Below are experts of layer 8 (counted from 0) of a mixture-of-experts language model. Rows are named router (the router's row for the expert), gate (a neuron's input weights, with its number), up (a neuron's input weights, with its number) and show model dimensions 0-95. Each number is 128 + 24 x the weight over its row's rms, rounded and kept within 0 to 255. Numbers have three digits each.
Before each expert's rows: a language model's description of what the expert responds to. This comes from a sample of Wikipedia text that the model never trained on.

# expert 29
Non-Latin script bytes
router:151157186130174141117138166123138118115130139111134153143180181151153173133151109130136125123150175105121128124180123123119172130116157116167146134144092133086134176139125141092133142136090130114153114124085133099148120166133184120134157139146124136104130103124119131130145143096171142130
gate0:126140156139140172095144122129158107088125104154111127120142131114145097070122174161120167135084115123157149072119128155103109121120110118111120099161144089137127092090170139167114089102113137128131122104152110140140087110111145099088126142109119122166149145102109116101111135145149163152
up0:160130173126157137127127171111140117146107150127153091116127110131127131086122077136142135136129162122143175151136122133166185113174105142101137114088088119126140101113101112107138101119102152103161147155115123128156110128127128102070140134101132116061119096116108115132139097147153093111
gate1:140125138090133122097115161122177140137120172144108070109149131134119158152148122116099150162105115101129185139093111121177136130099099123098143106177156149137111107135116155120095155157095085106146133084111117131124170151126135154142093149112139153118104119158131119146164125118117140093
up1:138142089106131129125122096096108126168139128124074142107117123101114098154101141115136120102128127142115113148158119139114133081135123100158109142170113149132107123092126108131131122125106166079121122093109125130167146142147091175078119182111134120155134131141101094143128094118130129212
gate2:128145157120120110124133114150095140162128106120121194120139122159123133092140151155110124092119143156128153096120103086140119129087104174086159148178130138162113122121126113113141158118112110120099147077136097147057108118139191121129161128102117126149128111130153121145151137109108131097
up2:106134161145124135140171153120102125091146186126149115163143156113122114156170153126139090122153118112142126123126162130159105123097125130176126127162147098071138115162138150111147160124074097125178143116089101135146099177122141119137167105106118161110096107118137135113115135108146115118
gate3:073120142123137127099073126127125119097144101150106116100108103088160138102084109153112114097115147149139096149136116145103125178151118133113118175150137078161152141125135071097149144110132140134160122090148143121126113151127091089111098098138152122137147145154137111112112151161160156143
up3:137117196136152145131078125141163114092115124108059132143156122097105142163103115087119141110148130168116138111135134117140175137139136117123115176145135127159137134154139124128154132136156098149135126102155085167161128094108112100106104118184136162118111115139140122100097123122119097095
gate4:111186150119094115114141123134091105129099119171123104113129127119158106104146107157144119131107157129095135129131133138109093130179176146136140089103123133085134150120142126158167094102152114112100083144122114164145171142158136143123149111156128097103096098149089133154128103149162168151
up4:146117181082133134130128104154100125088135141157121165172146175130121114111126101130162123113121099122113085099128103150166149092108159124163133156144138155155140131153144108186142137101144130176155136141144151068135147128122104137141149135132139139092115125182109140108090135140117102127
gate5:159164135175147130118124140114118125132129143155148172131142086116122139160121134143138156140146173128070120103090138116096085137165142085129112157172139119113122104137142130100125141071107127110132132107149137112114122122133154112131196102136096142105148094133149136124105095114154153183
up5:126132152138121137121110169122148095149136108129156113108118148141162111144103168153148086105144130138156080099114117132177096148145153115154085091162126138169129141106150090166146104140137136118090117139062136146113116144113128126172139135116122115154160095134130127202107131132132137148
gate6:113143156151123112145138164113111090134163159103134176178138123113105145100155153151109129122163137128122115126147093109107133106117157122087096186127172123087114157135133110142123140133154108158150149140113109113105138162142114145073123148137127143120134196097132128088089154148131115149
up6:114137148112133127130101126098101138112121117092104140094137085151142124070146148148089167147115116148144158125107150168122101155126138151149094103107134104112080100123156146136148144065166152149178100132155125084115123109160130109138152139157141109125159155123089142098117102137111140150
gate7:127175128143150116086083127122144115126173109102098152152101139122105128109144109168138206126068114171092136141131143138140140157132137132125117127095124123108131109093159119112099137151131139113143167121104103149069124141129144130138154101148122101107112118111075133146110125167111120160
up7:158157095141157145094131110126075079137154146156162148138135136143150128137127126139097098133119160077087106131133124142173166136100121129135127127104141157102143112139134183144144124149123116154158109142158160129096102125148137136087112184114068168137133128138102137134142147107116122089
gate8:126149176125144127115153143092148123147146132107117133132120138135128108124122122132111121129144101121113151124142154075127129128099119122131117129158073105122136134181154113131169147068122143117072168119089118157129158165172138148159139104146112090122106138132158131092102145188137134071
up8:105097112130121124115147169146185138123167115126116141142086101099123108102127130126120147162134111099160109142130095145126096130137149116110103137169137161117167152098143165092118118174134132109143148066128144176086140141149105069163114111107144119150137165142100132121156122119105126147
gate9:193156120098140148101117130128094129138133095084107130142128124134114136084108097147135125125125140133123124126108138107119143106167144073112105129117166100091147147097175144118114138160136110145157105121146116103135182133146137187178107121108158123132138147111123135195123141099119128164
up9:123112080131166165142087116126128118101085127092124169115119134138145107155098157117127160116097164123131157099087114135160161081153126109100097106103138154125116176141122133172064103103099123115135130177144106113116085131104130119137135141119121136149172100126152146144123134117123129107
gate10:119113127158136130165171119164097068152168133092131110114142139144141166100100129092093098147156106168122143142115176154119116127119116104139122082121139098109174124128146176113114097146119110150128123162138132159106135119151121114120147123157093090139180128145099150114149146134148162113
up10:135107137096106106134115079138109107137097153051136109125157110175144124110160155101143131116117135129138123156125135141162118145141083115137113157158116114149144093081095096106111127106110114157129158122149147083073121116118124135090135128143156163142152118120137114100137192119132149110
gate11:114161140144149165116106130148121127110131125125128180088140097149158108137112075098105102153083137096141150081110157122186139097114110144105149150121111156123154143114136166113131170121161152115146136113115124092114064134130137116105148111118148154127122136126164118134157090162127171121
up11:153159138118104096154127136146176157118113133148155114098151159143126096136146084137118149144119116129176148134154115110121098136114135152142130138160139083127092121137161088172142134154083135136140104137159082138096129130049115125122125104145096144157119142166124125115136153156139078111
gate12:140098112093170125152147093156143094138072131129124109119125091097123116144128130110137106116103145112154091158115146101074143122187127086135144141141097129128169147116146107105137117126125206103140155149127143134127130136112093116138132127179119087139156138134121142147176151125156142117
up12:134134157119107118115116166132126155158098122127112112114158130121125127182098114169125128129125140136159175127085083139154109102140128102106123160161176103110116156127133106113106133139113118105106107134096118129148187162175125115148142140072129169127120152080127128126110090148081149114
gate13:128105171137165107131107168117097106132143134101126106173112114133139151134134144142132147139098126130106087115090114137115137127108143099161110113180054133072100131175094143136118109128102136181102116133127114118075132111097125127152092129110140182110137123134150157115152138136122118138
up13:093107051128138170161147125085098132146111106116158169116086094144175143127095136140129134122139129163128133124095140100069133142142145121156119132116105099119117144148149126127103108089145152137133129096116117170098116146120134120120141131103113147087174114102086122127104163162124112119
gate14:167103129160111099148116136119137159114120089129146142110105118146111134120139139132134146172134105131142092097143110109119130155092143143137140136154133114168144121164113131162113095166165183161115149152126122139138097109118142163124120107167106173166179140130107142143203114141146087143
up14:118126119157109086102123121118106125135107149108116134146146128155126109121099137143086133150186098130150169107086125143146152137124158147126157131147155175146120068083124096130102100122135142155146164111156151106133114142104127127111147150122171138119110168140130190170103118114099124172
gate15:148148116100135116129132116098137115118118142163153121097131117111129114140071137090116149140088134128097102097159135091105140152114148108140139139098147135149101139082077122100096167161144138172126102152155091165152135087142117103139116167141089110087159135110161117174106122150138118123
up15:156132142144095137156147118148114152170146145156089126124118129110111082130150113139143147109079137115115112144126118139137086141136133094147113169123127110161094091093082098102153128123108141111150114142122122115049098144147126129134054129105124120112147117148175144115089118123127098150
gate16:157126140118185144151141149123103156094134145121134145112161159096108128136105123148124146107115134164128098126155110114167078147125148132141123169160105167103103136109155098111125167144085116089101151140104148088119131089143155153172175153123123110128139164119132135131164093162133103125
up16:133106150124148084154137169157124124125122133090186128125117120102142095125142108119159138109165143103137144160107117106105148110120150178126091148120122148127114140081107121159116141114160107075158117130169130094141135150132093102130095115133107098127133166169170157129128105140091175114
gate17:151153124169151111109139168127105125109141150141107137106155084132073108100129114102120132143095149103105099145139102105117133155091114122141139077131105130150131082105118158155150128153137109115149141141166104145117105127145106080113088095147107075115167146173153138162119149105151142122
up17:068173113131107155091134117086153120114142105115117109121161146130148141163102166100164132102144113144149164156144134164145156109121097138068129123122176127136141122100171105134150086092127150083141155134138118159079137129117116168146144142134125121143092144129116124152147127122164144121
gate18:133149130133146125129161142147153121085128171123136111145133130146164105134156153126146092198087167093178117123148173105158129097137151147144106127124155170142143133121132135103133127118105156123139098121104168071159102112084129123133133156163085130135092161130101112132152117138128115120
up18:129159135146122078161119054168122161111124098143093115130087099133115149146104068096171138133142114113110140134147141149124120083152121115130131132123129159122135129173114173148125131094123155146105151119138130172120120097125160137120112170111178113136128161134112103112140153165143147136
gate19:122136146139140121127107141122161095121144138189099125125186141127155110159128138126154120120148140128149149138112157152154117111102125133140130168162103155138105109160166122123164144111123145107132153106161130127147153133114165121086135120138140141097120169087143066046165112110144127147
up19:141153122137123163150135109104117172142116157132184155148123120139119177155115122139141140159138172123163148123136146151131140114151147127165156148126097109123126114151096119140145120107118175108130102097102141129103124144158165095085114154097152128136112077124104071143189164134126155120
gate20:155090095087147191154086118153148064126143143135107143114155146142153124117114126121140111137119135117124121101117130147153138154095129160142178164159140137165128109119110127113144127129178141150152110147155137132111125144104125045135106142084117110125148122107155131152153136154144159139
up20:092169127142130115108147123112118164101081122144113116125098103144136119134126113125089121126095115097113139196115141110101134118127115133076136158104131156119129131170143147119076129094153136120144116106105166075096127140132135120106076140155165147134116183124117119169100094142112119102
gate21:147150083096164073096121100113157111104102163127111168124133112134149145167153125119122125119125104064085132139169092132145168102150098154113166097129109128100122160147141142133129127104130119141133143121140110150128122138114143147149140109098110152109095121150117136089162141140105099065
up21:176153081150140132122105115134180142181112125116139111121158127103125132142132158123123145129072093136126125134095150190094113094118130142142093141157154136109137167119102125166161136146123161107095107149127114110140138109136176127121127142107108131111085062136160104100129129122147134144
gate22:103130133153103096094129139118108110138133102113132102115109152070189142136125102146124129122124155162130108080186104147074130127140121087174118152123127109122119135074116111137105117133156096136178163096126126127121130175162120171126130129102146153149123113131151124103140162106131103136
up22:144134096091113111141089132170151106113133097111078132147145124074119087165147129124109094145129121101188118115094083101136138126163151142081133134146120135129141130164141132158150134113141142128100111135163194124164142144118127151168124117103114123141115091136133124143134133082130106165
gate23:170167151130128161116105115132134117111101137128122132115121107100112123121142123166095161107151183118178079150136116105090148101130080138136145092138062146132113154107164116139151117152158150116137102122091135129133126115125046115088114124144108153131121145123112120110139126157149147124
up23:100110130105152139141161131171145104131128144148119141154136095133120102134103095097109169164120105157145150133094149120151097150129126115119114125145148155135133096132154146128108129092137173147143138136087091183112114141081095104176134116116143090198109106167097136109130110144105136145
gate24:090127163141141121080129142117141132125097150130122102097132156159123152151115118172121077148101114119088141117115143131157066166123147117097114120121126126164149147096162127138176095113144106094136158086148122128137128128110156165142159124141175159127134133114139144187141151088129149134
up24:186163136106120112118112176093166150114099130116122141128109151153158116174170186128108134129088113115217096102131130126128125137126137131132138138134096145158111129142135115144126150141115146121143144118118180096139123099137126127143158118140078096115148112121110124103108093138083116125
gate25:165144077125126163173081099110116113163107128096121129166140138100080111151127136093073140182146141156117128138147144130107133094120129117151161121121112130125117116175142148121175152102123123128105162120120149133190143125155110129101125122121115163125141130103102108096102109151138144164
up25:121114166142130149088179151094131108113182090140128148112149146126154111161149141133093130091158113128078099120125132078104163140132060106163128138106141122159102135110122158138124174131109110159102137158164126112121129148111110140114100110136134139152098120162142130151095142107117142153
gate26:099111138109130115132121162129176127140113113120173135090139150163120134145111146154125119133165126135095140123144136179072149128122126056145135125132100145140167124110142129113162160102085146141142121119119100114174115150132118127117124139099193112161130118130108160155100140126161069137
up26:109149144145130095134120102101155187136139135160143167130144167120102124135102128137142136142095114149115181091133113120137151117158152101142159135122140108090118108120149133113151106098157166090089121083121169113121176132139158105095141117143136151105132143168167109105098108123141164086
gate27:165124136132132108118124113165080126063090120109152135129142116131124144121123132140132095169121129122123130138155126185156089145111094074122111099116150122117173144160142144117139151139132090119115133136147100105165164103169093131147123154135092150132137070117140102092128146174150114121
up27:131100184162147119138129143138142110101170083115143160108097133165154147144117142120114130094089117143137146116103133148149129136137098128120166146124124106162128165139162128112129143164104091138114107143140182131064094161135135122097182094139152124159120104128136127149137170126123109087
gate28:100147162136136138118116117128137144135146139127088123102150174136115155137106125121173103109140135140115125087149097134133103117129134113091194115161082174116122101128146132124080137135126066091120120142103160138141098129138115162142124098134123110170147126111143107150155070101129089091
up28:134159046150088113105138122101120148136153104070157128103092142141148088098114117124135095115159092139163144139104114144126104105146104109089105091093120141155128142162131093137128106133146144135126148143156086158154155144118108133135107165142125149134175163103120157124129119119122106126
gate29:157109149130150115157158185120121141159109113147145090139138117115105116174127156146139120125108109085117157127140101143122105137141131177164150122128081082139149097188109145138131146146108138086133150162098121124137121148121119111157105110123128133108134127113156136105116097151056131078
up29:129117148112131152158147178102155122132089138142110159104183119134097166122147101133123120119129172096167096140157084140148167145135097143163165100125087099149126147110118135114134135117138139162131129102137150100123159191124118128130162158105130122167145145131155150148145144112105178124
gate30:100103083113106097113116111140151135147126170120129156126110076118150143161098105115113096132114108076159111116124128109136152134126090164134113123125129159143131135047112129107164141155156109102060158154119117139117141128097090154137149111136136119136153091141109149127156106155148146134
up30:145093142183125111174119162087130108069164127126104133107146137142147115126145135109139122142137166136162148136161117130110107119132158114098117155160108085139122132081125129103129119108119127136112131151099139090130137136122102111121154139198156112193117109125134142126130136126179131183
gate31:132137121124188176113096106101135149106106135149083115119146118115123083117163146108160133119132113139123161129157139150146111143132109126131120109111110097155097098127136113126128105152141155109175170166167111114134136096135136102146144134149090112099161138104110117139127187137113190078
up31:155116112118129124140142096107117143110113142143134100104128153152124144128132147102122139100194115118098144119111142174116129095116138103120114140132206108107098109155131165145131186150122110132119167100120137170158149144158143115107135127111111065178106122168100109135099118103123131155
gate32:154152132129094124151128175118128159081163156110162120129152157096065131122122108119113096174097126138151136149162149114145132169074147131121117137173143119109146152142116124154176128102141096114122124091131116118126106111087133082139133112161116164114117161118158108115116147088132125110
up32:130138144135104149112124116115126106091141167133191139150130162128131171114147139155137105109101134160154128165107116176161115160090129126099083133126140137135148169135103141143130120127128129131126159149116080144149139138137116136185107096151115115181132131144145166094133140140063165107
gate33:106152097112149111168124124140133085174139138134160116128121076112119141090115151123126105122152112124163140159151137136134092077129098149107128097101125097122187138139130082116105115142144103137109105101112153153136128131150097135137154094110097092146083151131181138137110091167119146109
up33:091088123129097115076112128175118172097144163117102132110091124146145125119109083108115129127164162148130140153076164133088162134145095153097084138098175129112093117094115134112181130120144115129125117132124168133111112120105130118163087151136120146143136128128114090115137149137116138147